config.toml
num_hidden_layers = 8
hidden_size = 192
n_experts = 64
d_expert = 64
d_shared_expert = 64
init_std_router = 0.0386
norm = "rmsnorm"
tie_word_embeddings = false
beta1 = 0.95
beta2 = 0.95
batch_tokens = 131072
max_steps = 5565
Below are experts of layer 5 (counted from 0) of a mixture-of-experts language model. Rows are named router (the router's row for the expert), gate (a neuron's input weights, with its number), up (a neuron's input weights, with its number) and show model dimensions 0-63. Each number is 200 + 40 x the weight over its row's rms, rounded and kept within 0 to 999.
Before each expert's rows: a language model's description of what the expert responds to. This comes from a sample of Wikipedia text that the model never trained on.

# expert 44
Description: Time spans and as. Time words and years in narrative history, such as year, season, until, became, 2020, plus as after known or served.
router,152,239,214,166,273,231,117,115,180,218,196,194,224,238,176,213,170,193,180,240,178,222,168,162,169,268,191,167,239,196,174,173,159,224,213,206,241,226,207,213,212,223,161,219,223,246,60,183,265,248,159,145,189,213,205,221,200,189,153,159,196,218,133,217
gate0,192,256,263,178,195,173,154,200,176,294,168,184,102,200,175,227,215,255,121,227,175,211,212,232,257,198,223,195,196,221,154,159,216,214,149,217,220,200,176,230,193,190,177,235,145,186,202,222,254,178,86,144,263,144,200,208,253,162,160,221,206,235,221,198
up0,261,155,160,185,245,287,261,226,165,179,209,194,258,204,219,154,166,133,246,244,222,234,209,184,175,171,250,194,170,237,265,281,204,128,217,219,131,184,199,219,212,192,130,245,166,204,193,236,217,157,213,211,270,182,137,165,197,226,166,167,137,172,205,229
gate1,165,244,176,216,130,166,216,267,206,166,182,254,170,224,256,205,198,223,164,177,165,196,295,204,212,191,240,278,183,180,165,197,233,186,195,214,237,199,153,204,256,192,205,210,210,211,200,215,121,215,214,198,195,183,252,176,245,167,228,143,132,169,220,197
up1,203,150,267,237,175,181,214,225,155,173,240,58,215,187,237,182,195,140,248,140,170,226,199,267,194,219,236,216,149,210,210,233,176,228,214,193,241,188,178,199,146,221,233,179,263,214,276,183,221,183,233,216,234,219,130,192,244,231,220,200,249,188,173,231
gate2,174,217,207,245,217,177,171,156,174,221,215,228,249,240,194,297,263,162,230,125,166,212,181,205,204,176,155,175,214,182,147,169,157,207,194,203,197,237,193,197,249,244,165,171,215,170,160,210,185,221,188,174,228,120,152,202,167,246,219,226,141,322,218,277
up2,222,227,168,107,182,200,176,186,155,250,288,220,176,200,199,182,198,156,135,199,233,100,216,220,206,205,162,158,180,231,190,210,281,200,201,242,230,207,255,130,248,132,258,201,186,225,181,189,249,157,164,234,186,285,273,159,115,230,214,205,213,209,159,220
gate3,177,239,199,192,140,175,162,226,115,213,231,252,198,202,245,209,223,209,219,186,255,195,304,163,193,186,170,206,181,185,160,221,137,182,201,199,219,258,221,216,220,184,204,175,186,116,219,195,217,225,214,126,171,154,187,194,251,161,206,100,112,208,236,156
up3,190,225,216,237,154,182,183,157,192,140,216,200,227,194,239,226,225,158,183,298,153,140,260,167,267,244,209,205,180,186,162,190,144,145,165,207,175,180,257,161,174,156,236,179,216,178,163,185,172,284,188,96,218,198,217,143,210,191,228,159,181,109,199,172
gate4,192,181,201,181,199,198,217,266,190,270,198,205,204,203,277,214,265,229,179,201,201,205,135,174,140,157,208,185,224,276,127,206,144,209,217,192,205,221,145,217,145,252,164,203,247,166,149,216,181,145,203,213,213,175,231,225,173,195,181,169,168,118,201,193
up4,162,171,160,230,236,190,169,204,239,213,186,130,231,287,246,174,190,180,181,207,256,202,200,247,117,164,256,186,166,127,220,218,161,209,169,188,139,214,179,223,106,213,182,105,188,223,142,202,212,204,167,181,144,223,177,191,249,208,215,233,219,230,189,224
gate5,180,179,194,151,186,152,191,177,222,136,155,244,119,264,206,241,146,189,197,176,252,111,242,173,218,211,126,232,178,202,173,114,225,190,241,256,252,233,236,180,192,181,224,197,244,164,112,221,197,207,201,181,140,232,268,283,154,200,154,207,128,195,167,188
up5,180,232,215,244,191,162,250,257,197,196,140,231,175,108,239,196,178,156,272,163,157,246,227,216,157,275,207,127,219,128,211,189,226,188,163,151,227,213,172,223,223,166,150,215,160,195,265,199,170,195,201,230,230,182,145,170,56,198,208,201,207,166,208,197
gate6,195,204,227,266,283,129,201,246,163,173,152,187,240,193,192,259,226,212,200,155,248,225,157,171,146,144,198,113,204,193,223,118,163,220,200,216,237,307,154,214,237,226,172,146,171,213,182,229,297,213,195,174,196,172,137,182,242,175,165,195,143,213,230,223
up6,216,176,159,122,249,181,132,203,221,224,174,179,163,150,228,276,223,156,226,185,268,143,204,188,222,205,167,197,193,213,142,138,261,253,188,127,231,271,245,148,213,128,207,168,210,175,211,178,196,192,133,230,232,185,230,273,147,219,183,231,142,226,174,226
gate7,221,204,283,208,180,149,206,280,220,186,142,193,287,184,134,211,202,219,215,252,143,200,174,246,165,164,241,157,200,122,177,173,150,175,196,239,213,214,164,197,148,157,262,158,163,301,143,227,314,200,240,147,127,247,274,193,208,212,203,251,238,212,195,266
up7,231,199,237,244,169,233,278,198,216,201,169,253,196,153,234,185,239,99,197,213,233,165,269,237,170,230,126,244,149,174,208,181,199,164,160,192,180,243,227,110,337,172,175,185,243,124,218,212,194,201,181,259,181,183,106,222,167,173,196,186,189,196,201,131

# expert 40
Description: Compass directions and parts. Direction words and part words in geographic descriptions, such as North, south, east, top, part, high, southeastern.
router,232,246,169,142,177,157,207,156,155,213,309,163,147,185,224,218,175,201,124,232,230,159,205,167,254,212,200,212,206,265,159,199,180,242,200,228,173,254,189,244,184,178,175,312,153,205,111,162,174,163,158,232,184,181,212,198,205,172,260,187,177,222,251,210
gate0,183,249,150,130,160,172,238,196,218,246,216,185,201,234,266,104,165,175,235,174,175,238,222,201,212,117,214,233,172,238,236,123,147,279,148,167,154,214,228,225,136,164,202,239,105,180,138,206,197,225,210,247,178,214,244,222,213,209,256,206,223,254,224,193
up0,224,234,189,192,111,238,220,198,198,165,226,276,207,240,188,226,219,174,239,194,167,147,287,259,117,190,216,243,282,179,207,193,189,245,229,213,233,178,132,270,225,249,258,133,189,165,209,195,236,215,152,148,183,197,200,193,159,166,198,216,171,200,174,226
gate1,144,226,219,216,110,129,257,238,200,183,193,171,195,175,221,231,244,242,196,162,128,268,181,115,177,187,189,220,236,201,196,247,115,161,185,183,196,181,204,186,222,190,123,263,174,186,183,236,162,56,201,221,208,150,220,210,247,199,248,247,155,239,294,85
up1,178,141,259,176,225,244,218,201,176,177,206,232,203,276,206,279,231,194,191,165,218,145,155,188,201,213,220,153,220,242,210,185,160,84,254,176,255,220,177,173,122,156,167,167,192,231,157,234,216,222,149,196,146,216,209,189,224,205,329,221,161,174,190,249
gate2,193,240,142,194,200,221,108,74,174,190,176,221,202,225,258,144,164,167,250,133,211,227,283,192,183,207,147,207,215,148,283,208,245,169,210,213,199,146,240,178,179,216,211,155,112,245,174,220,144,210,200,183,210,197,223,128,239,182,244,248,212,176,174,205
up2,226,223,202,201,190,205,172,185,232,207,222,252,276,176,235,172,224,203,174,182,168,175,178,120,139,196,185,267,209,131,207,226,223,212,238,161,172,185,149,193,192,263,174,215,207,258,223,181,209,158,174,172,146,268,180,243,96,238,278,164,139,278,188,255
gate3,240,218,173,175,170,143,216,113,192,218,244,242,135,224,249,254,242,175,215,222,177,214,264,147,271,277,232,193,222,240,134,230,220,237,234,219,245,229,219,250,191,216,161,256,175,179,174,192,219,118,204,213,121,166,228,230,186,233,191,195,130,261,185,173
up3,214,104,220,168,150,219,170,226,181,229,257,281,232,143,188,212,226,150,161,208,206,154,183,203,226,162,215,163,159,171,186,243,233,261,157,122,254,244,181,186,223,168,260,186,121,171,166,209,264,155,182,295,196,158,210,226,214,258,247,267,159,228,236,185
gate4,170,184,219,145,155,175,193,200,103,184,175,170,174,171,185,203,233,161,193,188,210,241,175,114,215,198,266,201,219,265,202,254,267,185,228,275,277,290,154,231,173,256,206,217,223,157,176,221,159,231,162,245,167,91,182,180,199,257,228,199,167,150,214,133
up4,218,198,224,176,240,179,254,214,165,188,210,91,249,204,202,206,198,220,256,122,203,224,124,198,144,254,290,191,216,269,135,187,215,223,271,182,238,223,242,191,114,223,219,251,221,153,138,195,195,230,212,244,247,161,182,155,184,186,156,213,172,183,238,171
gate5,196,213,235,157,236,172,147,197,148,225,196,128,231,179,220,246,191,159,266,184,243,231,232,168,215,262,140,220,186,288,246,209,215,182,187,230,194,239,190,131,91,215,139,201,191,122,199,203,179,163,226,235,126,145,208,217,201,177,237,263,232,148,243,103
up5,197,153,205,251,223,170,255,217,122,211,189,266,191,152,239,168,175,194,176,187,266,138,259,195,187,168,203,207,169,122,214,158,223,232,181,255,284,236,167,253,228,227,240,170,265,174,233,199,188,225,165,246,216,146,192,209,262,192,212,131,153,245,189,265
gate6,214,217,250,212,211,169,176,199,144,146,249,185,163,203,200,221,251,212,199,280,162,257,253,84,226,220,230,169,210,159,162,189,185,203,233,218,211,249,186,214,238,215,182,242,152,257,112,203,230,120,237,194,168,155,196,246,310,142,203,223,157,247,208,137
up6,199,165,227,252,171,303,250,221,227,221,190,187,211,210,173,256,189,205,244,215,192,255,126,253,230,185,190,207,203,211,168,132,193,238,130,259,256,285,240,231,200,212,194,213,208,169,188,202,188,151,166,272,231,166,191,289,227,167,183,249,256,131,191,236
gate7,192,225,151,182,189,155,201,207,227,185,239,185,140,175,222,193,166,193,153,177,194,149,180,198,176,145,200,199,167,200,143,199,223,161,188,246,143,247,235,261,236,174,167,189,145,213,205,204,198,130,218,261,176,185,177,167,208,211,295,203,194,202,220,194
up7,238,230,172,286,155,218,228,259,200,194,228,212,242,206,180,199,226,259,209,220,119,228,169,201,197,218,268,221,210,206,224,125,146,175,159,113,139,139,344,186,161,231,207,229,226,192,199,218,166,147,198,195,171,218,184,270,273,199,218,257,240,131,182,141

# expert 54
Description: Sentence ends, pronouns. Sentence-final periods, pronouns it, him, he, she after verbs like making or giving, and reporting words like wrote, told, critics.
router,200,251,191,185,152,134,191,185,213,202,176,213,181,103,226,188,136,205,175,200,206,221,255,243,172,250,255,276,217,227,227,215,160,213,204,172,165,142,162,252,215,251,205,300,205,195,198,193,192,185,159,166,244,223,220,216,206,147,206,167,226,181,207,229
gate0,186,207,218,203,97,132,180,195,222,145,156,194,251,210,228,208,186,207,264,131,186,248,229,209,195,186,218,294,155,180,218,226,201,220,208,136,139,167,179,178,185,176,176,174,200,227,217,226,251,173,191,202,264,210,209,223,235,243,275,187,147,118,166,160
up0,200,219,225,248,219,245,205,194,172,208,278,183,187,248,150,187,248,190,169,200,173,174,135,152,251,236,241,137,178,238,218,192,175,149,163,124,195,212,189,160,143,223,249,194,190,224,159,212,134,238,191,253,122,184,208,103,177,131,151,194,213,230,224,211
gate1,177,171,232,247,178,120,219,185,284,183,207,173,165,220,244,190,164,234,188,148,149,247,203,190,167,183,231,204,185,234,214,226,179,212,185,200,181,244,101,123,224,190,167,241,245,243,229,183,230,193,120,250,230,198,174,227,211,208,276,138,218,188,200,169
up1,194,239,199,324,134,180,166,183,306,200,133,218,259,207,228,220,213,201,243,174,135,216,245,236,140,202,192,172,174,234,195,212,156,168,202,245,243,225,144,208,200,169,189,232,148,230,210,234,227,253,136,221,217,143,130,237,218,212,254,167,164,186,230,198
gate2,152,203,194,178,178,168,259,188,249,250,141,234,257,221,182,212,147,179,207,121,132,168,154,279,187,183,249,218,198,185,199,207,213,153,196,244,130,172,122,255,221,200,99,270,217,217,112,198,158,118,165,161,161,211,225,238,155,145,157,227,232,143,238,137
up2,239,196,255,168,163,208,90,227,181,197,288,189,167,179,138,226,228,243,281,291,210,235,235,80,216,214,217,248,182,209,199,163,189,182,194,144,218,244,247,211,155,221,206,100,208,188,273,184,207,238,204,233,214,207,196,188,177,288,194,174,176,193,195,247
gate3,174,201,200,160,163,135,240,204,298,195,145,223,194,219,149,193,233,171,244,178,193,227,240,199,111,255,171,209,177,228,206,187,183,184,234,258,167,190,199,242,161,174,246,212,150,256,191,226,260,223,239,208,86,194,241,185,177,188,195,214,231,248,250,197
up3,227,190,234,227,151,243,166,136,198,250,173,148,196,189,222,237,187,261,234,210,169,189,147,200,273,85,128,172,217,194,185,214,236,182,166,244,219,172,248,83,223,152,205,190,233,131,166,194,221,251,190,181,195,186,198,196,176,238,192,231,185,177,170,229
gate4,215,199,160,204,219,162,203,198,206,279,191,160,168,191,285,200,211,241,241,178,269,201,161,214,145,232,250,323,187,152,228,176,208,222,184,236,181,210,98,255,252,185,163,202,222,190,189,206,198,145,207,204,243,169,232,164,139,258,127,273,169,130,206,157
up4,191,190,193,183,181,116,232,207,215,187,154,246,170,243,249,257,197,241,163,156,201,219,196,232,233,244,293,263,196,151,159,222,224,179,162,189,157,227,216,179,238,202,212,232,154,226,170,228,177,231,215,194,234,166,180,200,227,184,226,186,119,208,247,157
gate5,212,244,240,218,85,216,241,197,193,175,90,207,211,156,285,204,195,223,246,137,214,209,194,210,253,276,180,217,211,236,163,145,138,123,185,193,190,222,155,289,235,228,198,256,215,207,260,215,223,191,135,219,153,190,231,154,166,202,207,160,175,204,299,232
up5,204,184,205,222,207,199,152,258,135,222,221,242,219,220,221,164,214,261,200,189,220,167,283,149,133,143,176,152,213,206,216,229,216,206,185,227,238,211,219,153,176,168,209,168,222,141,209,190,246,243,216,273,221,225,191,255,232,228,258,263,203,157,174,125
gate6,123,212,243,164,118,158,245,164,161,229,187,192,297,190,240,135,160,170,254,145,229,239,203,195,186,223,236,249,171,219,222,182,176,170,182,206,200,218,102,224,222,194,174,248,185,205,260,226,254,213,212,209,144,244,214,196,331,247,188,190,278,159,192,246
up6,247,179,194,247,183,165,172,171,178,157,193,206,187,232,141,211,168,235,173,286,200,235,255,195,164,229,164,193,152,157,205,180,158,161,208,149,197,156,245,148,157,209,178,199,139,165,234,200,185,221,207,198,110,227,195,200,135,200,223,219,151,136,250,183
gate7,163,200,201,203,171,124,209,159,203,167,200,259,217,241,273,143,133,235,260,191,141,203,287,259,218,208,199,204,143,178,258,143,172,176,198,164,214,169,183,231,179,249,103,189,139,207,172,198,150,173,141,227,191,159,221,201,184,181,193,227,282,232,224,203
up7,188,218,209,210,248,227,164,204,236,203,280,195,210,201,155,246,262,176,164,188,222,175,153,200,241,223,156,210,266,224,164,238,244,229,229,197,136,149,198,187,181,117,306,180,220,232,200,174,197,254,216,126,207,233,164,161,221,188,224,196,175,228,213,217

# expert 5
Description: Post-comma clause continuations. Word right after a comma that opens an added clause or phrase, such as which, including, especially, replacing, also, only; also digits after thousands commas.
router,250,223,198,211,215,250,224,225,250,230,167,130,235,166,188,182,186,211,268,260,198,169,199,237,193,177,162,218,205,214,192,235,222,221,214,266,232,200,179,152,212,185,203,252,159,184,162,181,231,162,258,198,171,201,225,252,160,231,218,247,138,249,247,209
gate0,206,239,200,178,172,132,122,95,200,156,171,233,134,226,180,236,142,261,201,237,171,247,186,210,201,141,197,202,159,222,132,213,174,216,217,178,132,136,170,247,235,206,219,139,113,181,206,212,309,229,173,204,194,215,178,172,128,192,229,146,137,231,183,179
up0,232,235,197,252,198,191,202,125,105,173,219,279,213,196,239,258,213,275,203,248,219,323,175,174,270,189,165,289,206,230,164,222,119,241,182,147,209,139,197,157,220,192,248,210,129,235,215,196,213,265,186,187,231,158,266,185,250,204,197,173,188,136,224,233
gate1,210,214,161,148,198,137,191,258,298,277,113,167,290,203,209,210,259,209,294,194,261,189,244,141,130,224,189,273,197,204,159,172,117,202,130,211,206,195,211,178,180,191,150,181,192,152,173,206,233,72,232,254,223,220,210,195,140,198,206,177,154,155,142,186
up1,171,228,189,155,202,240,202,141,99,147,229,173,119,212,199,185,108,177,141,212,199,233,214,284,177,121,229,169,223,285,267,261,166,182,284,220,156,241,204,216,211,217,199,229,227,197,255,212,238,280,181,122,223,209,173,240,281,172,207,144,238,212,239,272
gate2,250,182,197,163,183,180,206,236,210,165,196,155,230,193,209,249,204,234,284,249,176,213,219,266,249,134,276,173,191,249,146,207,152,167,192,217,234,170,199,147,257,115,171,190,148,199,171,245,249,184,227,282,107,163,211,219,192,181,279,248,170,216,221,138
up2,218,235,119,181,216,195,187,232,165,223,200,105,235,232,200,199,119,170,215,195,245,269,182,196,305,218,215,175,236,132,287,155,122,234,195,170,188,180,170,259,240,178,183,284,205,208,165,221,134,247,194,213,152,126,186,214,133,183,265,190,170,198,177,217
gate3,164,130,211,136,184,148,200,170,284,222,205,294,198,262,190,217,161,228,284,225,192,216,223,175,125,211,143,188,152,147,105,167,172,208,173,186,173,275,203,182,203,296,176,123,205,210,224,188,272,254,189,250,207,200,160,231,198,226,191,204,158,252,182,92
up3,145,255,253,244,190,247,172,130,187,281,160,178,175,198,220,258,194,243,227,193,242,273,272,152,222,158,184,171,167,103,253,225,224,175,206,294,217,172,203,257,221,250,219,173,165,164,226,207,196,171,174,219,160,244,191,163,196,200,210,139,194,154,176,167
gate4,236,227,249,235,251,245,238,213,245,180,144,248,205,221,199,215,143,201,251,197,213,159,299,134,142,202,180,198,243,231,140,260,162,115,167,235,222,208,211,204,203,252,174,193,170,202,197,217,170,177,145,198,181,139,263,223,172,258,237,191,111,145,267,211
up4,196,220,195,181,205,237,185,260,175,193,175,195,245,159,198,184,177,174,161,159,245,164,212,263,200,189,258,211,210,254,244,211,269,205,126,227,262,266,146,182,284,256,183,219,221,154,191,249,270,210,156,217,205,213,123,292,159,171,216,167,181,189,251,174
gate5,193,241,205,224,204,135,209,202,176,146,203,132,296,259,251,260,208,276,281,173,175,185,264,186,138,213,202,184,213,133,218,217,188,238,180,232,287,197,146,215,183,229,200,221,86,209,186,235,236,150,159,267,219,161,269,120,218,232,245,162,214,209,237,172
up5,191,129,159,217,171,206,220,250,194,178,239,254,172,223,201,161,217,204,115,202,256,153,191,248,212,197,201,185,228,165,188,209,275,234,211,211,182,225,213,167,269,190,186,196,230,184,231,200,179,225,70,141,197,319,213,281,187,236,211,257,261,243,152,234
gate6,151,255,177,246,218,204,174,173,271,234,177,232,227,237,228,191,122,299,218,178,259,202,271,224,163,169,149,196,197,230,241,203,147,195,183,267,170,165,231,217,263,149,168,230,134,209,151,237,188,236,180,168,92,129,225,235,190,263,196,238,145,247,258,176
up6,176,218,155,192,217,223,173,195,234,257,209,198,248,220,212,145,126,222,202,149,246,230,257,253,189,185,105,244,173,227,243,220,209,240,169,274,130,198,251,265,257,188,152,221,94,180,208,236,182,185,245,176,153,160,204,263,207,248,178,224,173,277,223,220
gate7,128,224,235,164,127,153,153,196,192,248,197,179,178,240,215,268,191,221,267,197,170,260,90,131,216,199,188,207,158,212,179,177,230,207,217,222,187,154,128,245,153,174,139,186,175,253,219,221,206,125,270,169,158,143,191,113,269,189,239,201,181,203,226,172
up7,276,163,203,192,258,179,178,207,266,211,184,162,162,144,190,167,199,176,211,262,179,185,197,216,226,244,157,259,163,197,167,167,148,168,202,209,215,263,299,193,215,215,225,180,217,236,201,191,255,222,125,215,250,226,226,193,237,203,228,264,193,166,167,161

# expert 48
Description: Initial I and letters. Capital I starting words or headings (Ingredients, Issues, Igor), pronoun I, my, She, and odd letter pieces in foreign names.
router,215,192,242,187,207,218,207,335,211,232,162,175,214,192,240,232,231,223,230,155,184,158,168,233,262,217,222,249,221,135,247,242,126,221,140,129,155,247,219,238,222,212,189,167,206,141,226,190,229,135,155,215,220,212,214,198,306,188,210,176,223,180,198,210
gate0,156,216,222,131,129,230,228,248,199,238,150,188,228,227,213,234,195,232,193,134,198,132,226,192,169,177,207,219,179,211,201,157,193,139,114,221,131,182,104,199,230,204,216,177,183,233,194,229,207,212,176,155,203,235,199,191,270,250,176,208,165,215,244,211
up0,204,161,193,182,161,185,264,160,181,249,249,181,241,215,228,163,203,167,224,151,172,212,261,169,225,296,211,305,179,167,150,285,213,196,232,233,226,103,192,215,162,182,240,208,231,234,207,184,147,246,183,137,249,245,220,244,155,252,195,151,203,201,177,266
gate1,179,166,217,178,123,251,179,141,206,269,192,216,256,240,117,236,178,223,185,170,198,200,175,160,225,198,214,235,171,180,182,200,196,242,162,239,189,273,215,132,141,164,153,180,213,206,195,226,234,216,128,211,282,181,204,204,291,200,201,172,130,101,278,158
up1,208,144,302,257,205,218,205,241,282,210,152,254,232,212,178,206,293,223,200,195,149,163,238,209,230,139,153,163,214,179,218,165,147,231,139,194,124,162,179,174,210,188,230,197,154,160,172,247,167,168,144,242,310,225,206,187,194,97,224,237,199,168,259,155
gate2,231,194,242,189,184,164,147,134,268,202,184,178,182,162,178,162,267,205,234,207,226,188,288,149,201,219,230,214,159,201,229,164,176,154,158,149,219,214,201,209,219,226,172,134,195,193,223,210,139,183,212,188,212,175,169,180,160,231,288,179,175,176,212,203
up2,203,156,177,175,214,219,220,154,223,155,261,212,179,177,181,202,248,196,144,235,162,133,134,229,181,184,186,199,175,196,197,150,223,230,219,149,250,152,213,172,244,122,142,193,149,208,157,210,185,236,244,186,218,205,168,220,174,194,237,121,246,290,206,241
gate3,112,244,256,160,218,130,233,189,211,231,265,152,187,192,198,249,185,164,257,214,131,158,171,206,164,195,175,172,153,183,165,158,201,178,168,189,227,185,199,194,293,175,215,159,221,262,212,214,226,151,200,223,168,218,233,218,281,237,159,224,208,152,223,196
up3,240,180,197,246,224,187,133,143,208,189,157,208,205,222,206,130,174,165,176,266,207,195,238,191,187,225,219,271,183,260,244,228,254,244,323,255,212,158,168,194,193,187,178,212,177,161,161,192,228,222,304,111,211,203,196,206,187,286,151,213,190,208,172,249
gate4,146,205,226,123,261,232,129,231,251,172,223,156,209,197,203,204,173,252,253,145,209,189,256,204,180,140,239,234,156,100,191,213,161,213,173,206,243,211,167,169,133,157,200,168,225,214,197,179,197,186,130,148,279,200,280,198,253,194,219,203,172,175,185,149
up4,250,232,178,271,132,216,209,164,246,202,263,318,176,198,196,193,251,250,162,174,167,220,217,195,172,135,213,229,261,220,165,202,141,163,174,205,191,253,269,104,213,225,194,291,146,164,195,187,202,175,257,246,284,221,172,195,157,216,130,181,244,229,207,188
gate5,221,220,242,232,223,176,226,265,217,153,223,208,260,189,246,165,213,251,288,180,218,150,178,163,150,151,204,178,207,187,166,177,180,145,158,257,247,164,192,235,177,144,199,189,223,240,215,241,228,165,158,269,253,159,170,196,260,182,184,238,197,186,221,181
up5,230,129,163,213,227,228,216,145,153,245,257,122,204,223,209,151,252,210,278,237,180,258,192,195,244,130,283,186,172,329,248,203,220,317,206,178,179,121,151,200,195,205,193,249,204,201,194,168,230,180,204,242,136,235,196,172,212,195,157,213,158,197,210,177
gate6,217,207,196,164,232,165,167,216,224,283,153,248,222,201,174,180,247,242,117,193,176,192,253,212,144,291,222,150,201,217,206,150,212,216,169,228,183,181,211,216,188,212,220,181,204,235,227,245,226,173,174,287,169,216,147,220,220,237,145,244,153,157,206,191
up6,165,173,243,226,128,206,180,149,191,221,219,218,223,144,223,250,168,208,238,190,194,259,157,253,147,163,227,253,161,184,258,147,231,252,255,167,162,291,205,222,161,169,239,242,148,228,170,215,269,185,170,202,181,278,227,188,218,140,236,298,211,186,208,178
gate7,166,185,229,181,137,141,172,192,190,165,200,236,234,209,222,197,182,246,248,220,174,247,117,177,199,252,223,200,166,170,174,194,190,135,114,253,167,184,268,203,237,190,137,194,171,241,232,223,143,231,234,212,217,185,270,225,213,139,166,113,230,202,240,207
up7,203,140,173,238,164,157,196,169,172,222,161,262,225,174,250,194,224,274,184,168,198,209,198,154,157,254,198,175,158,216,216,248,245,222,209,203,134,229,270,219,173,145,179,257,198,210,173,227,210,280,246,179,148,181,203,162,228,153,213,174,197,249,216,162

# expert 37
Description: Sports and results table cells. Cells in league, match, and election tables: spaces before numbers, pipes, and digits, such as points and vote counts.
router,198,232,195,181,150,220,216,187,225,225,166,216,226,230,182,208,226,141,273,150,216,227,218,198,255,195,124,198,226,142,205,142,155,219,186,207,253,194,227,198,191,246,186,306,152,189,207,183,218,169,217,136,243,274,230,222,197,220,212,237,221,228,233,289
gate0,166,239,201,213,188,188,241,183,224,156,243,197,231,212,283,258,231,159,178,236,138,162,138,217,230,197,245,210,208,241,229,193,178,179,197,208,204,183,197,147,187,211,180,209,151,205,248,227,236,171,170,213,175,221,203,208,297,238,285,242,162,260,183,165
up0,163,284,200,212,191,232,275,183,230,265,180,213,256,297,170,171,298,186,242,130,242,233,145,170,215,167,96,281,232,177,167,134,142,224,187,287,212,154,237,203,204,221,154,263,217,209,248,204,164,220,239,183,137,251,192,179,127,133,198,196,139,193,234,140
gate1,128,240,176,135,173,187,268,185,146,322,173,180,232,327,243,243,190,197,158,218,264,222,195,202,164,178,169,135,205,228,230,196,125,169,226,263,284,188,234,206,208,180,195,255,174,238,169,246,195,187,196,222,169,224,189,208,194,284,135,127,226,215,213,159
up1,206,221,192,209,157,233,226,220,238,169,196,160,124,136,192,149,165,214,179,224,189,189,184,140,235,221,306,310,199,248,206,218,157,178,281,209,82,199,204,188,245,197,216,161,251,184,222,228,234,152,162,223,193,162,184,188,242,112,219,251,223,196,181,210
gate2,200,209,213,276,105,240,244,170,210,193,208,202,231,185,244,252,215,148,181,261,153,239,214,283,209,221,214,183,180,210,237,236,163,184,205,168,141,228,141,198,238,264,173,139,223,156,164,222,148,147,198,233,162,93,221,136,226,216,155,144,206,199,210,192
up2,222,149,183,147,187,160,188,217,183,276,245,273,269,162,228,182,153,204,197,220,213,137,183,259,284,128,214,231,203,250,191,189,202,186,256,280,154,164,227,200,158,284,163,180,177,125,198,176,179,189,248,213,186,152,207,177,208,182,207,189,185,186,173,256
gate3,165,188,176,232,229,166,234,182,241,200,151,149,210,282,157,253,229,236,275,194,81,238,169,257,214,136,188,209,170,151,181,223,188,220,221,285,218,231,157,176,200,172,205,217,171,143,199,172,217,178,178,124,288,275,154,172,217,194,256,213,147,231,221,201
up3,204,121,186,215,222,260,248,230,246,254,333,158,202,280,230,218,241,199,240,135,144,194,115,185,255,179,181,259,176,198,285,293,267,259,217,231,238,192,230,161,208,201,190,208,186,223,170,245,186,235,224,176,228,255,141,251,254,132,188,244,211,201,193,231
gate4,204,182,213,209,198,170,191,189,219,193,183,231,184,224,241,277,240,174,240,211,262,192,294,209,260,249,281,214,206,179,273,178,195,178,142,170,168,145,169,205,148,228,190,219,281,148,197,188,129,153,245,162,194,172,242,202,194,190,140,179,122,115,181,172
up4,255,215,248,215,216,211,228,101,172,212,202,195,185,185,207,156,257,184,252,121,179,171,281,181,186,247,217,211,160,173,192,183,183,147,226,238,147,115,228,141,172,155,158,198,212,276,155,205,119,160,281,246,149,137,171,146,246,192,133,182,217,162,189,197
gate5,186,167,275,211,176,205,249,199,138,191,201,175,197,208,213,206,236,163,224,104,173,258,168,176,277,213,219,202,170,129,272,119,195,203,274,164,141,196,241,169,162,118,161,205,106,229,204,227,244,199,189,202,193,141,184,191,205,172,224,246,204,224,206,166
up5,142,209,187,195,238,126,170,147,152,108,125,161,181,234,216,228,163,224,140,227,203,248,195,171,191,176,224,186,227,181,241,253,170,219,253,164,217,182,105,242,257,166,158,212,198,210,171,201,262,191,257,113,172,219,238,162,199,197,180,198,216,165,210,199
gate6,192,157,190,209,192,163,188,208,179,223,300,167,237,249,188,238,217,179,208,170,239,220,203,120,255,278,232,201,170,191,261,160,246,153,162,158,150,211,220,118,167,289,233,213,238,213,202,248,222,242,223,247,190,179,209,146,157,147,181,194,200,151,189,166
up6,211,236,242,276,149,268,306,166,144,217,236,204,284,229,216,166,210,241,149,135,277,252,147,165,109,235,247,185,197,223,231,202,142,142,227,240,208,232,198,189,238,255,195,255,231,182,172,209,170,260,202,141,191,134,198,123,128,169,188,179,257,112,183,228
gate7,221,223,214,167,160,176,224,234,177,177,201,197,225,244,218,250,183,277,227,138,197,263,187,193,71,235,212,211,207,181,142,261,160,152,205,278,223,179,172,195,162,143,199,153,171,248,240,207,214,172,187,200,175,222,193,134,152,253,151,186,149,202,163,162
up7,194,138,156,162,147,225,210,152,183,187,163,203,132,156,188,168,138,168,206,227,144,199,264,257,223,235,240,225,188,181,234,163,184,233,225,173,117,177,175,235,199,165,180,179,226,246,168,190,203,201,188,160,177,150,174,224,248,168,223,88,248,267,184,187